config.yaml
n_experts: 64
experts_per_token: 2
d_expert: 256
moe_layers: [0, 1, 2, 3, 4, 5, 6, 7, 8]
normalize_top_k: true
routed_scale: 1.5
balance_bias: true
lr_router: 0.00243
vocab_size: 50257
norm: "rmsnorm"
norm_eps: 1e-06
batch_tokens: 262144
dataset: "wikipedia_en"
Below are experts of layer 6 (counted from 0) of a mixture-of-experts language model. Rows are named router (the router's row for the expert), gate (a neuron's input weights, with its number), up (a neuron's input weights, with its number), down (a neuron's output weights, with its number) and show model dimensions 64-127. Each number is 128 + 24 x the weight over its row's rms, rounded and kept within 0 to 255. Numbers have three digits each.
Before each expert's rows: a language model's description of what the expert responds to; "comes after" lists some tokens at least twice as common just before its tokens as in all text. This comes from a sample of Wikipedia text that the model never trained on. Tokens count by the router's weight.

# expert 40
What it handles: Final digits of numbers and years and the unit after a number, such as m, km, ft, mm, miles, mainly in measurements and date ranges.
comes after: "0", "1", "2", "8", "9", "7"
router:114138150120137110117145137132123123105089095111128101088131109110166125093147060128144085121143152137182129141166152173146141092156144109102128183122110123156103142114101148140169135167099135
gate0:120129129105133121114148137079104126128133130119067098134146125113102123178148110116104132089113158127154125114172102126134114108128124131188133141160142142121133131124090127174104092141116149
up0:126113105137153123154143130122120134146141134119181111137087113111133122109108115145155117116127136131079141127113132131122101101123107158137141147117083126099154140112091132119104134133105132
down0:134140145157134144118133100150175158139148165150157173156113143126075130131129158142159144129110089174151101125097115100105122142147150132135171149137117163107100100158139113101179108165136174
gate1:077136133128131160118099086106151154100152156102153145127164131126157108115123133150153122137122107111128129099125175128135153151129139142142157136122131139132096166104139125120124131164101133
up1:125131145165099121101130110113129132133133100119116159166155143135134126131102132086130093119148163130128114132124127148115110128126126127131110105139137131148147121140112143162170145114113093
down1:136115109119103115124145117121098107086164126181148136123096130142128123154159128128095063155143146112093169149163110114121142120137158144117112143132079095129127091084146152124086084186125142
gate2:139113141116123104113134109098120138176121147112140165133119139193176134123135140118097108121118110129105117122131111164154158104099108139132181162113136115136147144147137139098130113128138197
up2:159055136127152109118066102128098148165137143089145178111095137134128155095122132132166105129132134134096120112147105174134117120139147159143142161114133116102108090158155148088136102135121137
down2:114135000127111119106130127107133168117146126134132138129156173087130123177183109147117128112108097141096136144100128170133121117121157068098109143127132115149106122172131160138149130100113143
gate3:136110155138135105133076136131124149130104148129139156113148106103115127133159114154152132097163122136106134139149128160132100089132130150140133113127104065112142134132165115147133190112122131
up3:092117124098135133125161125126163122101167094146106114161150173101128118119107124175110108120127146087145138074152156109137141176109144140102106111106144176139098115129104106090121144078170145
down3:099157136142139150192141123097114149170183128186120115139128095107072083143150078160114115167117155133072077112158139112125141142124103121138090105101105125125110114127138162116107130130125145

# expert 38
What it handles: First digits of money, ages, counts and percentages in prose and tables, plus spelled numbers such as $2,341, 3 million, five.
comes after: " ", "1", "2", "3", " $", "5"
router:162167169134122099146136132111093135113132104160105124164119142092153118113114134160145144117110154125083115100087128158121150101094122119178144099130135143167190111116143125180103133100151129
gate0:165120118144116107124130113112105138144109105088096105119103139135139141147157139142140128146130114154127161078166147131141139176130107120118073160157118139161170110110142160142119133133111105
up0:153154109124143125117130151108145101108133171122145121153107118105136118106128124131134142103132124124164106142159151162137136130138161155070127152111134178198136140082104168154155141131142112
down0:122130109164064156112094136152152097134144154118098133080164146120162155121142116081136089095131159126129147144114155108149136122112137080141116156131136168122117173129095114137093108164166104
gate1:118110179125130164132089122123161135076152107122147127104096129115101107153105119156096142168117166141065122102118132103119092152148112123147127158110134129116109097104131076136094088118109133
up1:136141121168144130149132115126082137125108116102087120159183167110128096164123093120145104100075120116124120134127143113114174113135141186106109148099109110148149108155118141100179127075100136
down1:179106101135143121144119113153070162153115183161130085076133176123126162122141156093136117128145089129125107103130115160162134110154104139095120137108124104139112112149132137104117126151105112
gate2:105104119124136171120111145135111142151134096134149124084148112146131152140145095164125120153120133121138125139101064139118117135148124169106147166144157108119186114139107106102139100096120148
up2:124182130097072118137141102125140127125125127096142122141156142174123117177117144079107158122127110168119125129137129137189115128133146127163110176106094147124131094128133087121184139140160130
down2:095109137155148096111123133161112150143132138114164054128161129133116112145169130096129109101135153118107130139152178125110147164161135119202123157119151105132144124163136148141147108152158106
gate3:103135121119135179144114177110125162125123134156150126122148093118148147142134092095129142110130151111135107133116158183101108101117150137151106176114112129101156139103143101124108159127128110
up3:106152144109127096085134100109111117112136082137117126156114157118132145151178131124105118095098133158113136105102121139124124133120092110117107109079109106157101142129131133121109117118105116
down3:132107172166135118146117127065144137101122137139143137116148074116138142104155078091134165166116094150127144143137112143096092158158135122141133134152164116120140126137144148102110165156118136

# expert 2
What it handles: Abstract nouns after the, a or a possessive, often followed by of, such as analysis, ideas, policy, development, collection.
comes after: " the", " a", "'s", "==", " his", " and"
router:092128137128109098150091130158165147127091130131120119088121112104110110078092130138128108145149125141085131091104166146133155115130141097125135140123110142160106106121124132089131122154133113
gate0:137111111143140133126145134145154179104121089084086145135092088141125132130117137111158130134112101123122129138083125163124085094114146170116144165137126146128147097119130116128109095151156164
up0:147092122095112092096153156163118102118106092180128145167077144123157125123103130139121130118136099155112134139136144086144135147133191100099086125090158123162139130134167129115108139135099102
down0:132122190114113092124144136141130119128127156127129130134127132136146133154114108112168146111101141127135146128169130129132129126126131137124154109151119128135118093134145133145101098114110109
gate1:116092141105082154121109074145153140121150117126094159137115128144115141120119149164117118120130177121117125116176137157093115126138119139142118162128094141127092157162141103170101128110132127
up1:146089125139107132119119095147169157127153149158171127136105118130138161130117091110148163075103132152148125133191101117148133097118160115084155157131156143125124136142160129100139120129143123
down1:114163147161134103113137129130104147104134141090110126148124138122128139173136149145123152130112104114093147134098158156099129117126113125107125183145123139111113171148155118120109104136132124
gate2:121124095123116134114094125040166108126160104093109107135113135153095136141144146150114139106108120103143172137145107115092113134167111133100138119145126069110136131174154125128145103173110139
up2:112131121124120130104146114097117135113163122077130053119111130089150112154084134163117129132101177131107107154122135123104173121149132122105153159180126100136122106127162143123119125184122154
down2:123122127113158132113110174114149094155165154110144112133156137136141126119145165127107124125167142091083148104145189172122142107131175127124100154146133086147158132103131140127081122096152116
gate3:115163125104093101108070116176139115097129133124162150148127136118113131134082151114117067110131149149140152102153108150132141089103135139125148125127081102125107056119119160138141122134118155
up3:131168121117137134118071153180148145085127121157156101134163094111116121104083145144148108148124142172142150134090115117095162131141158122175111065123146118074130127105135123103135106112105152
down3:131125080149093135151138125134137114156183158121138110092135146122107175129117132127147135163129153138136136170100102116131119178155151145135068135098124126132185065148086111133132135095172116

# expert 10
What it handles: Space token just before a number, mostly dates, years and scores in tables and infoboxes, plus currency signs like £, $.
comes after: ",", " in", "|", ":", " January", " November"
router:121138134110141128101140085108117133123105138097149155117146163108126178118162139141162148101148136111098095114097136083102093108128114135108111141153093096101096116159162156137148138131124165
gate0:125109155156127105087098110106134118163190096094090167156123130108098147125119108105164076160133128113121156153124135149147127137131184126121110119165145120114129143177142147159139126114165143
up0:112112132088096119113116122133128144113139111098116116141135123139067160097112180155151089129144085112173123075108126097119107152086124163122116125150142092108145165139076173193157114125152120
down0:126059125101090140127098122100127108156095173069160121096104075153154127135152098096125134097143118166117070099148131155106136108160117110149141126118150115086147098098128079128117103139109122
gate1:119146127209135123097086155132136144128113112155156166128136125112092112153106109048133125115168091136101141143142112156091163121172140143121121156124168092132097129099116089132100144137121119
up1:093144145181158088099146135142140159105117121096123174136153127123094159108091133081161132138157085168155172137137066149133113147171142138126089121130158098158124169102140140136132159125127116
down1:170118078135128101104148123153104138129149156162098131110107075144075133161103138124140114117088107124114134123129102172137145162116117121115175141148149146133124140144131149152132103124158121
gate2:140124138135148096124154152137172126111111113132145124092154120124141131096160144127116103128160127115105133120135109164114129143144118102103136101100128145134110117143134099089158118137135138
up2:112099140076141155164132067127127149129151129136142156150110132074144098108122119159112155119141082081107129127128123154128165124111125159171135137167114121131116142143143118126120106125103070
down2:124153165162111152122110138120143147140113121151145115097122106178132161086102151119095123144112139104175099127112159108136138134154126157158142171132160135148139142110142158141141080163101129
gate3:128137152112143124117124141118150116162081145136095102111151180111138092118109086153097130123136148151120105111098081090138119123116108124133121123150104142147127153126125122068126112108076109
up3:129100134126157127114141134155099125155088107130095134121159120094114106127118111116109122136154140130125118120106110105126118147122096109119108112144109109146110130111126144088148060134059118
down3:149133068152116190122144152078151151148170101177128142109153094152109129111169138119157162099099137123141118124123149158091123108156163098092126131133123112160134151121111090156146129099118113

# expert 23
What it handles: Words and digits in population and census text, such as population, households, average, census, and percentage figures.
comes after: "%", "0", ".", " population", "|", ".\n\n"
router:151108155149118088118110130084112141157122114131149150146119126133146132104146123100145164142115166076143095155134125115151132104124130153148143110147133105121118093121144134107140089097111101
gate0:142120123144130116153129151138149134108165117130124144161143139067143096151116093131150112113115148084142135138115139181139084080144130141137154093124121119153165140100104150100143111096118139
up0:122096161114143144155117166107086122101158157126105165133115126104119111112105116164160165147089164093087168102120110153131103090139126108127146102160113136140131101116124126128134152117134117
down0:159155134163125106177135096146128110088163122137138118140170139159129095131114121100113134148157122149119155124077143167098132183154123134112118110128145109132135127181119113122146158154124133
gate1:092124122127131141153113101126148137109120130137118114102145156119111144110134116112112215102085181086048134101152106116141123117118143132111133140113160132081141103144136134077128143130098115
up1:120145117133101138166179093094110155164111135143111098133069121101123149095140118148173085084157080130142160146144114126135085167103135131107117118145091107136133162118137166137106148105139164
down1:119109167122120125129154110096171118132095132169086122157129094142134149101190093132112132113121155130113199100212126122148133148126129094153114126170086099137136126125120122139112086103120142
gate2:162158114133143088145132140080143104115118133148114137136093119132107146109097126093087123083101123147129167162125143121114131101138092139154073125113151094139127137114103131145099147090120106
up2:118151118151117142116109131156147128185134125122084114116103111118125102097150150131112166122107134137103146146115149099169112140118106129141112118143128070164140107104101078141102131148140148
down2:125136172123151125119139086132139151153149121126108111118115127088092145146129161111133063167183131123083112137138165142162126119095101103098157119174098144140130097109143125137134120166112105
gate3:147144124114135132101121138143078075150127085169122142120102101124144170169129116129148132150119172166136136127128147154140083127123097140139145152114095099137150179157179092125138113157104146
up3:127092140147157122121116152118113068146140119126128135143117108145090136132190122141124160124136152139121176094117114139146098085177121173130102115149068116132148107139154145146115121139119126
down3:140111255094133121115126136096134117158187144122150122118100141098135111145125137132085140135135150108095151161144107099132132123115115110107133111105108098127097103149156095111104156164115104

# expert 19
What it handles: Pipe separators between numeric cells in sports and results tables, plus month names and coordinate marks such as °N, ″N.
comes after: "0", " |\n", "4", "3", ")", "%"
router:134126161174117118112096122114120153127139095138132144100151138117119143192133096142171140075114123158135114146137142177110157137178152142152114139129141095144163133145129143130159082135132111
gate0:154081165136120109167158144116107092195115121133151151140141140136116125119121119184129116118111162120105116108154146092142093130163122150158128094120125087102137099129153111160103182149134135
up0:127161129128113110130145107127161180105147101115123126160149118127132126136080108134147084147124122120153099133125121107131109125133097117124125155119102133138130142163148142043127062147117092
down0:119110143111114118162116152148098109127087134159127135118102121130192095129134136142069052109142131114126100152159126098118141114116099160117141106145099155105151089145116085133123126082194087
gate1:108124128126144155134126068135117129151142171129119118149135163103138128117140149132129128147141122142116126141125137167113110150172124139146096114131110135139120121118120100158127096116188162
up1:119138120137119138133159064121078136151164135138124139092107172117116114109139127125149080168128130155122125147117152140141080150120137102127098110150089111127139102123110121122119099117172129
down1:114106132163102138112158145109132155121113116106128151123118128146140125097103116079098136104111100142166178111132138129102140048129170087096100164154182128115085101121102158141139118161124143
gate2:116137130131118117139139144077121131111134133109135134136143111133160154133138115116133124125155100093156156152117156140089095145131138148125129102130118138095089115124130144133104141121089122
up2:130144115129146148132137142149185094105126146160112136099141134107124094103082137127107174094103099148121109108115116136168192090079124114107105134155142118127121155129146122161119102150117101
down2:135140148141144142106167140125142142116137148118151159129126112142118122173117166109131137153110115121110163171164087129139106131122111150117120122116137113097130140165135119144106072128144145
gate3:158122144140136152129107140152107105084103130086154135073153181141162149145184145128151140145137137135154162117109145109142121105117100106137125146108118159116146133138159137131137116145116148
up3:157107144116139130122124141117123104140185121146134138155106151133119114121063080156110079102116143168120132109117141125093105136101142157158141180114128120129116138129128174166138100148139143
down3:116105190147124123115129139183127158143152148118145104098165140112144127128140146114155136169125120182163140113136144124162099114132136101158145104155117087154147141137142107101149115110066145

# expert 9
What it handles: Final word of a phrase just before a period or comma, often objects like him, them, city, tradition, politics, or verbs like happened.
comes after: " in", " the", " to", " was", " his", " this"
router:152166148150142150169148136100083084116103104157114172124139164118134116136130089158101115145114115159127134156123159135142152119101164111147114105120088175113126135090135164108160123137107093
gate0:162132116112106138088110115134138157115110122128135121148114078133120094133128095138109120140117150102122129134151148155158116131113117147131136137157113150138141169169140130139072104173135083
up0:138124124128115133118135173138129148120099105118136108116140163148121132100139095090124131168100111105118151121086123096125096158136142118121123140116130150168159129170085131140135141141129112
down0:145159147165153101137143175115132166110112096150111132144126126109128110104151130156141135162073071129122144157090112103125138139152171160146128159144112161139121148126063159129153116123166118
gate1:148154099116076173080172102096140093143118119173103125145121126110142161157119151122137134102106147128125179142160116106117157114091116089127109146141149138123134154160094123109148101122135124
up1:152125136115153097147103131180122168136119123112142117140162144108120103146110090106102130143129135127095123123117152138140107127133127191196135161147135176101133128130124161168110122122145168
down1:125110106116116124128130134140123160112139158105146114153115137107121167125101167168110123129113184156113098147124135112120171127153132134095161153098115140143102166111159133154148124108139132
gate2:109113131177118112112154147124123167156122159089136141137109116170111106117092145134142120111078121141119114133141138112080150107194151144105132166133107120122128122149110128148142149118108123
up2:146110114067116159166124071107148128114108160120143103108106132116128133140142136098132130127099143152141157144127151146165111139128095130110144111128119064131142135126145108118070119186145175
down2:145097128126151156187155078157105097155110172133131135115113147154124174113145101100117154122093178148108132127137129115124146130159169162132124201118056152150123169085191124110094131156099111
gate3:144108117136110097131138078126122083137081134141132152131146126128131092132102108149117088148108144153119112145144119164099144115093154156124157153156118162112138135137148182136140182120144128
up3:102148151149117135154164089143135090119086141100111111073101157118133146131120133146138140158125123136154135125096106154122102094132140107113116124115155106113133148088132133114158127120136114
down3:097134130150129126185151125130097129106117136115157139144071154131131128166160127132158155147083149136063154146100155190133110102133142101176103138130177110137137123125111116103171135123127098

# expert 27
What it handles: Digits, decimal points, dashes and unit symbols (°, ′, €, £) inside numbers, scores, percentages and coordinates, often in tables.
comes after: "9", "0", "8", "6", "3", "5"
router:122096156152138112127121123136137141131118073109145143163130113099103145140145063153134168104137115170122105121095090111136133122104126110122100157112157143125125131139123114120158166132203164
gate0:127124147151139128167133141116118128132181144144165129140086089083114118135180118115139096138148158155124153171155127104146123137160123102122153156140117132067125120102101120125141157119111135
up0:126129134097123116128125107113131078133089116105119131143118145138135131141085147173105134110123126112129109103112142153145094135084166123149142112104130165148135147124151133143133128121136117
down0:123191160150148112118128131099149137164108124139136155162105157103128144110175154156154166119131122081145122148095111138137118138159158118111100092117132137116113146110089125134156131132146161
gate1:125129137103123140104102135124150152180098120134107150159109124165126126127111119177097138083151103119116107082151141119101139128127112124118131138104160121119130123149131191100128152123107124
up1:081118129116129122120153109121152153138147121100169168117131134149166134127103143129141115100154122078117102102100109093123143152133130120124145125110105084130140143130107145101103136123108117
down1:168134133146139105124141141136143120085124137129078083124104133114124123148160157103151142078108117135116141142115118137092120113130129150131115159108078139142137122117154116148101099148153114
gate2:140159133113114156103129151092112138142112104139163098090193122137129219127156118127132138125114142107142130179120124156107091139117132151157156066132125100115123118157151067094135138155155157
up2:096139144145104138171139122152133100130126118086104117129082116145146102141158145161143136164118104148141179114152156081152155137160103105165156116116113133103131179127123179120078086105113114
down2:112110053138128131149114152158136091146126124077120149140173124104152126132126136144099188121078153146121110145113102138153113171130143134149116100087131133118115102124145080136076147121132146
gate3:168150116119098133096154140146107098099111138124123151161096099115083142127113112084099114128120149125143128090126175123131120123099148145141085162096150124127151083128191142121135125097126116
up3:181134115099135128120161180149124085109114152105102098176109100116118129148118088071130111116106131126131124116107187091117117135101109163122106104099095122115128102129138085102115135096105164
down3:128119109129114189139169085159120087127141153170114108120139116081127098125140184126217146129138115120103153139128113120118101112074121114120150100153156131173149133119086104160103136100116087

# expert 13
What it handles: Single digits within multi-digit numbers in tables, citations, ISBNs, years and coordinates, such as 58|0| U.S., 97|8|, 20|0|9.
comes after: " ", "2", "1", "0", "3", "5"
router:107150144143069156097135149139138096134135115135093142136113169128147099137138125127111135096103112123130138112182151098089131092149147115151133143145090163132151145087142116146133143105132106
gate0:143131156155186108140175160123125121137144121143176136116134123207115095124137111162160122119145086134147093144181125130138138130132113127144104129132114138184137125134147092128144114144102129
up0:125095116118112112148129103128114124146127135130113126162128140151104143114110070128101120157130149144181139108111151110107137132069140144155145159121088144103111144094118195097146104144152129
down0:165140212109096105084099125116152164133120137164088153147091151158086129142103110131134139168115071146182113122140145125110142147174123133162143131137109132120123152122139105139117142150138161
gate1:182160120114122154083136129127122137111107095146104123105129126152091149123127130115120133162113108134116096137143134145121127081144153109088128130132138186133076149155158141139103171136134087
up1:123127109127135130190151122145127146080110088111118127127124151133079103072108127145092146067128113132146117170105144161124149124091082160173119140076106076109084076149082140179120121114128140
down1:127126116111105098152145112130129149071139150135116147142156148066107087066119143200134137131133131100092128113113161100177107162124115133088163148151109120155091163130112158088129143145119166
gate2:104133129136116151108119116100115116121099086163107151134135160168132117123138134114081108168108129137144120136127140116129115099118177118114106152151170129118113076125118119140108179131173134
up2:151135111120093131089121157145124167149149166154110132142150185090133144154118110110120105130151148105110144116109098131106108122139137163144115136139162129112132125138119083097166128114143119
down2:072115143161145125140141124141104134117119156146127138155118126147138127131140116138144181164101110090112128122185118143120144124129116125111128166143173150118137122102120133120121122100152127
gate3:128161147122168101107120143130092134110151099150113157125125140106164157177130141179118119140129147151127099111086131122156117145142149101122158117084126105134117143088109131151123127134136130
up3:117129157100154153135140166137105112175139103144134161158109130127108136156130115102136115140089081147140126102153159153160159119092139139133135149094127092158124162149114119173104121130116109
down3:133139063135131115158142159103115112083130123147124109159141120114153115108156111143140114104146137135112084189166097110135178088123086121133173115100159143145145111112146107109121123157127124

# expert 45
What it handles: Inner digits of four-digit years and dates, like 1943, 1996, 1883, and other numbers in lists, filmographies and coordinates.
comes after: "1", " ", "9", "0", "–", " ("
router:119103170091107141120128134158111151147149142121100092180124107148104100155093129139136117148139097159102118144157143116078137074120166092103109111167146139145138119119127149141154136112139068
gate32:122116138109105118118137172123155081141158126116135152121115133100105143152106153128133127132136134158110147143132112143172086131165123136091151124094110133158158134106114123112114104145097180
up32:143160105133087125106104130109153151164100162091118129116127124077127111111113116116150121149114056089162145124148157151148169097145165133096123138143186156143133163140171114147100125183123157
down32:155144012112160124172145133146106101090137136124095138120145135128101091101109118146128145132081114134104146116147130141157133156164118131111142128111130111162157126091100119129117145147089126
gate33:089109124098130114119068109102128112120117091069134138151153168095114147134090118152160168125115086181121137151132139093145066125159133115092134160140144098178136111127126078135146106120155151
up33:115168132176119134100129147112119109115120174139162164117136157128153144142130152150123111138128112116125132136127126127150130148112119130132085100172145113148129103174150103128165150113113124
down33:132124100087120138102141124144129107089126113127149122130113090132066121136138164118148139144150155148139174170157087152132124100161136121116184103150081117076117116117139120115116153125087126
gate34:190140137110128145118105151124148104127113134103103127122113093133140144155130118139153100116101102163161151107118092123134132117131130123103107110116165167065159143119144170164152121135093116
up34:078155135134143110129105116151095099125162144093146121121131130131146121164122133124127151154154113130132171117089160079113122128113178113123167164107111082149165111141096110094142136151115088
down34:134116142178096095133140138144118084144144126159131134152149139137142117134106185100109159124112125096159139132138162138154162112167117151084146139122133140112158161114132148146146113150198104
gate35:135132126125126088120129192139140132148174128168058093124173134101152150124162156107138104076103120141078115115152113123122125141138085147110123133143099110175071087140143103100099126115108098
up35:135107113143142101118104115088102133137135078129116099101133135097142164106135110120165123114148127125157078130107090135120154130161101174147182127095138138158159108152157114123116100122162126
down35:134116168139144120137137101100088099082070144114166086107121084133153112132119117151099150127139175133130162113073114110072119142124138148090161094154131170116113113086078102111125136102099157

# expert 33
What it handles: Participles and prepositions after was/were (released, carried, taken, into, on), and infobox field labels like Preceded, Succeeded, Label, Coordinates.
comes after: "-", " was", " were", " is", " be", " been"
router:125130120132132142126152140118179121126167088120078091161160147124147137109112134130101150109156156107141188158112156128149149128115117087156098125155081144164130130147103122124144094131104163
gate0:139145122140103108113152134121149098145124109133135117149163102122163125119142107156149121198151141145109152161100134136143147119111114171134128149111105090120119111137094119086110133137153097
up0:161111138133131125101129143114103139112094143125138117099095114160089131154204147133099142078112110156116116103157134126130101112125103108150135110144136109128145121160165128197154123154129136
down0:136125169135122127140126096116127108110107173090144085149172159081161167128099155113144140150151095141129101183135125127105115078164131139164128157103152121102146156173116148175093114127160115
gate1:116118137147095124135130171164179101093110125120169105126182105130103173119143123090061138168118065143103122135144123145120145104061097136156157129115096116121106152162079118099122159147097131
up1:137102142147113141116130160095125123095107158118128079144121112131168117145160150156123148154135126111177121105099090129129115114111090149134131142152089111099136166167113114125127140131117129
down1:127157024118148102114126115149138153157141101133092107133128112143129111131108114099140134148107105156152138136125095153128126084144117123110104124095152115111123098121123121126086140119128126
gate2:141116138108130102091158154122113131123094119162137159104096136124145149129146094155148157159185085159139173118071134110113116123168090115143103134131164121133150104159139126118113117084121110
up2:094136108105141106082111157143157106090114125179149130102149152115115094112144158139148155186154145189131173112146127140130166104123100134112138124181113121118120127112129164141162152151138159
down2:132115112096115121091124160123133081136132134118142126090129152138140115121133147111147129155144135137130162098118107101137152172126101149105115092127129105138104097117127176145119100108125145
gate3:093136125164095102131077123151186114112138091086108116139118148146137105105082095088086127130167123124124144172090092104143136136163131128151108087161111120110130154102086145135138120125129169
up3:086144144149119121126101131124181090146148112114131128173139120126158118164144114139133186092131131139137143109118156062152142107142147111156144140098102101185110144098107113079111171120102119
down3:110140076139108148158109142077120143140087130161149153133128134106147105084134117118162096140155098110139126105161049116154139101140096133144139180123132138141159150097126131133124121143104143

# expert 6
What it handles: Possessives and adjectives after a determiner in biographies, such as his, her, 's, early, political, social, religious, usually before life or career.
comes after: " a", " the", " of", " and", " in", " his"
router:149119080094122134136156129113104090111109143113132116153129095125112105069105162135127143153116131123156129150094110110144180139125112148140099124134141128107149128119129109133168127155130151
gate0:158128141091138092155150152202123118110130123156132087120140121108137142117094114092162129113131140135147095133115130104115147135161158090146116153137132119145134166181117151114172130112132145
up0:132098129134180139117180111109069132132137110107061140137093125159137155108117131155126150176117093100092147126146110140086144099113110175132119151129115142137107096091065145136099088110108127
down0:176082112167133184159145130133141131107088122122101100122119150120138145074144117162138177118091124136139155071091164153135111152115120115146118155167120136117122128102158134100111115118128093
gate1:141117132148094095113149121106156127129139116121113116128128128138144188144137086108114086156114118127116143086127123156124113106152134142150148103130136166105147127141141116122185089099115118
up1:148105123165105135146105137119138171117112142142096136100092122160133131092129117112111135150138168118124153116162111075118129136170122089133139117077134062105150151158153107115123122132149137
down1:123132094129113157114115165156143123141056173123128140144082112116133120112120121174142157156122154161111131121118110151088116124151143127122101082108103128118111174106110109137130138169147112
gate2:149097128109166135143109118157153092136132124145161103108121142108122122182106134140138122127120155153147130139135152116161155118139174127165103178129102151101125102114123096154088128141112117
up2:167091127152157091131113127113175104162114129150123120126137146153097167133134134130118125126144159147142104146166126121117159131148190129186141122090124135063109133082115095171114115104123116
down2:085140102163117077108152182112088113122129133136113165154113164116129130105146093080147178086113101147132147133156118172135141109127098162153073119159127109137107125091142144135120090100122161
gate3:121186152132115135143125093134140115138112138142082140112138156111122179064116101120125172137117163135110094092098174130089177127116167141137118153170115162108138128137131128128141069133101114
up3:148149128141184080145139132127131138162119153126140127131116118077101144120130148109173162127137112116136142098111124081118160108125169156148101101115161157153084119123132138123137155140094122
down3:195134138140107143148097107119119171129103111138096153158137053124139098115148143102130186120128123115149133130148143143109089081113112094124116116122100175120134122088146097112129132137153139

# expert 43
What it handles: Space tokens and currency or minus signs before a number in table cells and statistics, such as $, €, £, −.
comes after: " |", "|", ";", ":", " /", " W"
router:114106128169126119153129099119115152128164103136130143153172109120112152105144119117117145117112132126098117173172165122098137085138120126137081137157104082123100100139120133143085164141108180
gate0:117127149141126117146139115138142152150177090142128150160107183089139143113098142129165121109134121145096127192137094172170119113147145159092145143138133119123126088073116171121163139133117167
up0:130160137132179144154146123130127168122166143118126184167140143098136123125125119122194139071157130122097126178102142156165141144110138144129153134133088151148118087131133136143151149144107155
down0:105133039101151091105156112110079095128136154097107147099156128143116132131095110143103118107151147137152102118141139115104120142125150086163118150130115107155145177143131127123113100105172125
gate1:115132114141141154143114126111099149131115149136145136137156156147085145102083132096130100124129119124097169121068106131136104106150144130138166135162118131131136133093148144137117085092155161
up1:133133129094124107132113160134104095123130118132125188142150137121138129115059138104133144086099082149145107119131112111129116111136146109114123093109111131163138100091170116124133127124103101
down1:146167074079095156126162141131136180097122139165145174136144143113126130151102098124129101131105107134135125129135132091098115167138158109076131100079139124131125138156089137140122139099103130
gate2:164124122096143068103120107148120117124114124140117144100126129110157134193108110122077140132114126150132112172116164093120146134143142144110125160117132104156129150148080139172169116101100120
up2:147155139156126127128119121122156135168120151157115106143132128115142145109130169150178120132113150127082157104150133105137120152103098130129114149174112145138143142112173107118141097157133117
down2:147148132144152107102128099099178138114132154114143149150173181168175177129114102112099111090172135096144127142135147133151114139129143135146105137189127126131118110142104148111161156099086111
gate3:137139092120127119129118116127092149116121050155115137138139108081151215132120115137149089102129139143135122120141132064098138119134080100137157131117128100106119147107122138150160121135129077
up3:125119173127131112147134121148163083152152174116138098156113124165148103125117141151119136117124100108100114126104142153115123152122151163121087112135111118117107142160140125109141159136108152
down3:110121200110147113117123137148104119156145142143085141092170110123183173176130143069142116085114150152133116113188169085150117119127097173101157115174129168100101164142118131095158085135134145

# expert 8
What it handles: Past-tense verbs after a person's name or he in biographies and sports careers, such as signed, returned, worked, graduated, served.
comes after: " was", " he", " to", " He", " and", " who"
router:168124141129150127144125157136079099107108110106134116120153085116085082174113102160093120172120129063133137138113196130172142133147110146164155187128172132136110137130121090118112153131137145
gate0:190100150116121123116149122102115152139155130112116142118094154131163125095140135093108121111112137133133140116154135153144147112149090109106107129133129097116150138148119114100135158129101100
up0:121144158109111077096141120157150100162104162142151147105158116098104096107072141136171084121097126142096100129163111102136128158151117093083158145133119136146126152152166148117147101112100158
down0:145137125144186111116153139123169127090094145117147128113108124154179142108127107150126108101141109120086118160109157125168090146114136121128115107106111102153107117138118105093090119147079116
gate1:120166142136162141132120175156132172126105127128091127138115115121118091109124125117126131149131114090126101127160129158122137171182130109138160114143125150136153099133157122124103172111120091
up1:135180126128176122150159158142148140128138098085110127131124109163090112162114125157140109144144173106115152151141113119158093141156135127145140115119066170152144132142163115117088192124151156
down1:129146083134150122144158074158166147145162140135190121117108100129106152138152149137128100146148128116127175088151138133140142153135154147130156118119110119126172098114091122130129165150154141
gate2:132112149132121135078124143115072107127149115145156160112099102170098132150113122149102143128140173105131114135138135117123150132119127179124143126142172139116136189110134141110122129095144111
up2:108086165107119152175132117106166105132098150131092098096091147088112144117118144106145125106093072168125143132181114145161109109133143141097130153148096130130139126194151116120152125155121119
down2:126134165128103118096157130070142128156161130131136108089134132124120127139085136104109105138113140131143135158124144110140109139147087080120129171124117128134126118100090079147097119177081133
gate3:109102159117106131157130117137119158116144092105099166159181171139131147113132097188143111119144151130098128124095120103154074127155145129137151102129138142156145153103092113139160163115156127
up3:156160090143154113107151121143145093155114148189165120121179120152161172079073118123125129126129119132154141148124138115118162121110139193119111128133133136177118077110103093104136165126112115
down3:122125127130144145147125120157097140169110106143129173154150171072128131164135130185102102075102134122115067098164152123137141144100095124128135167133131149127108161129135112118134135104160125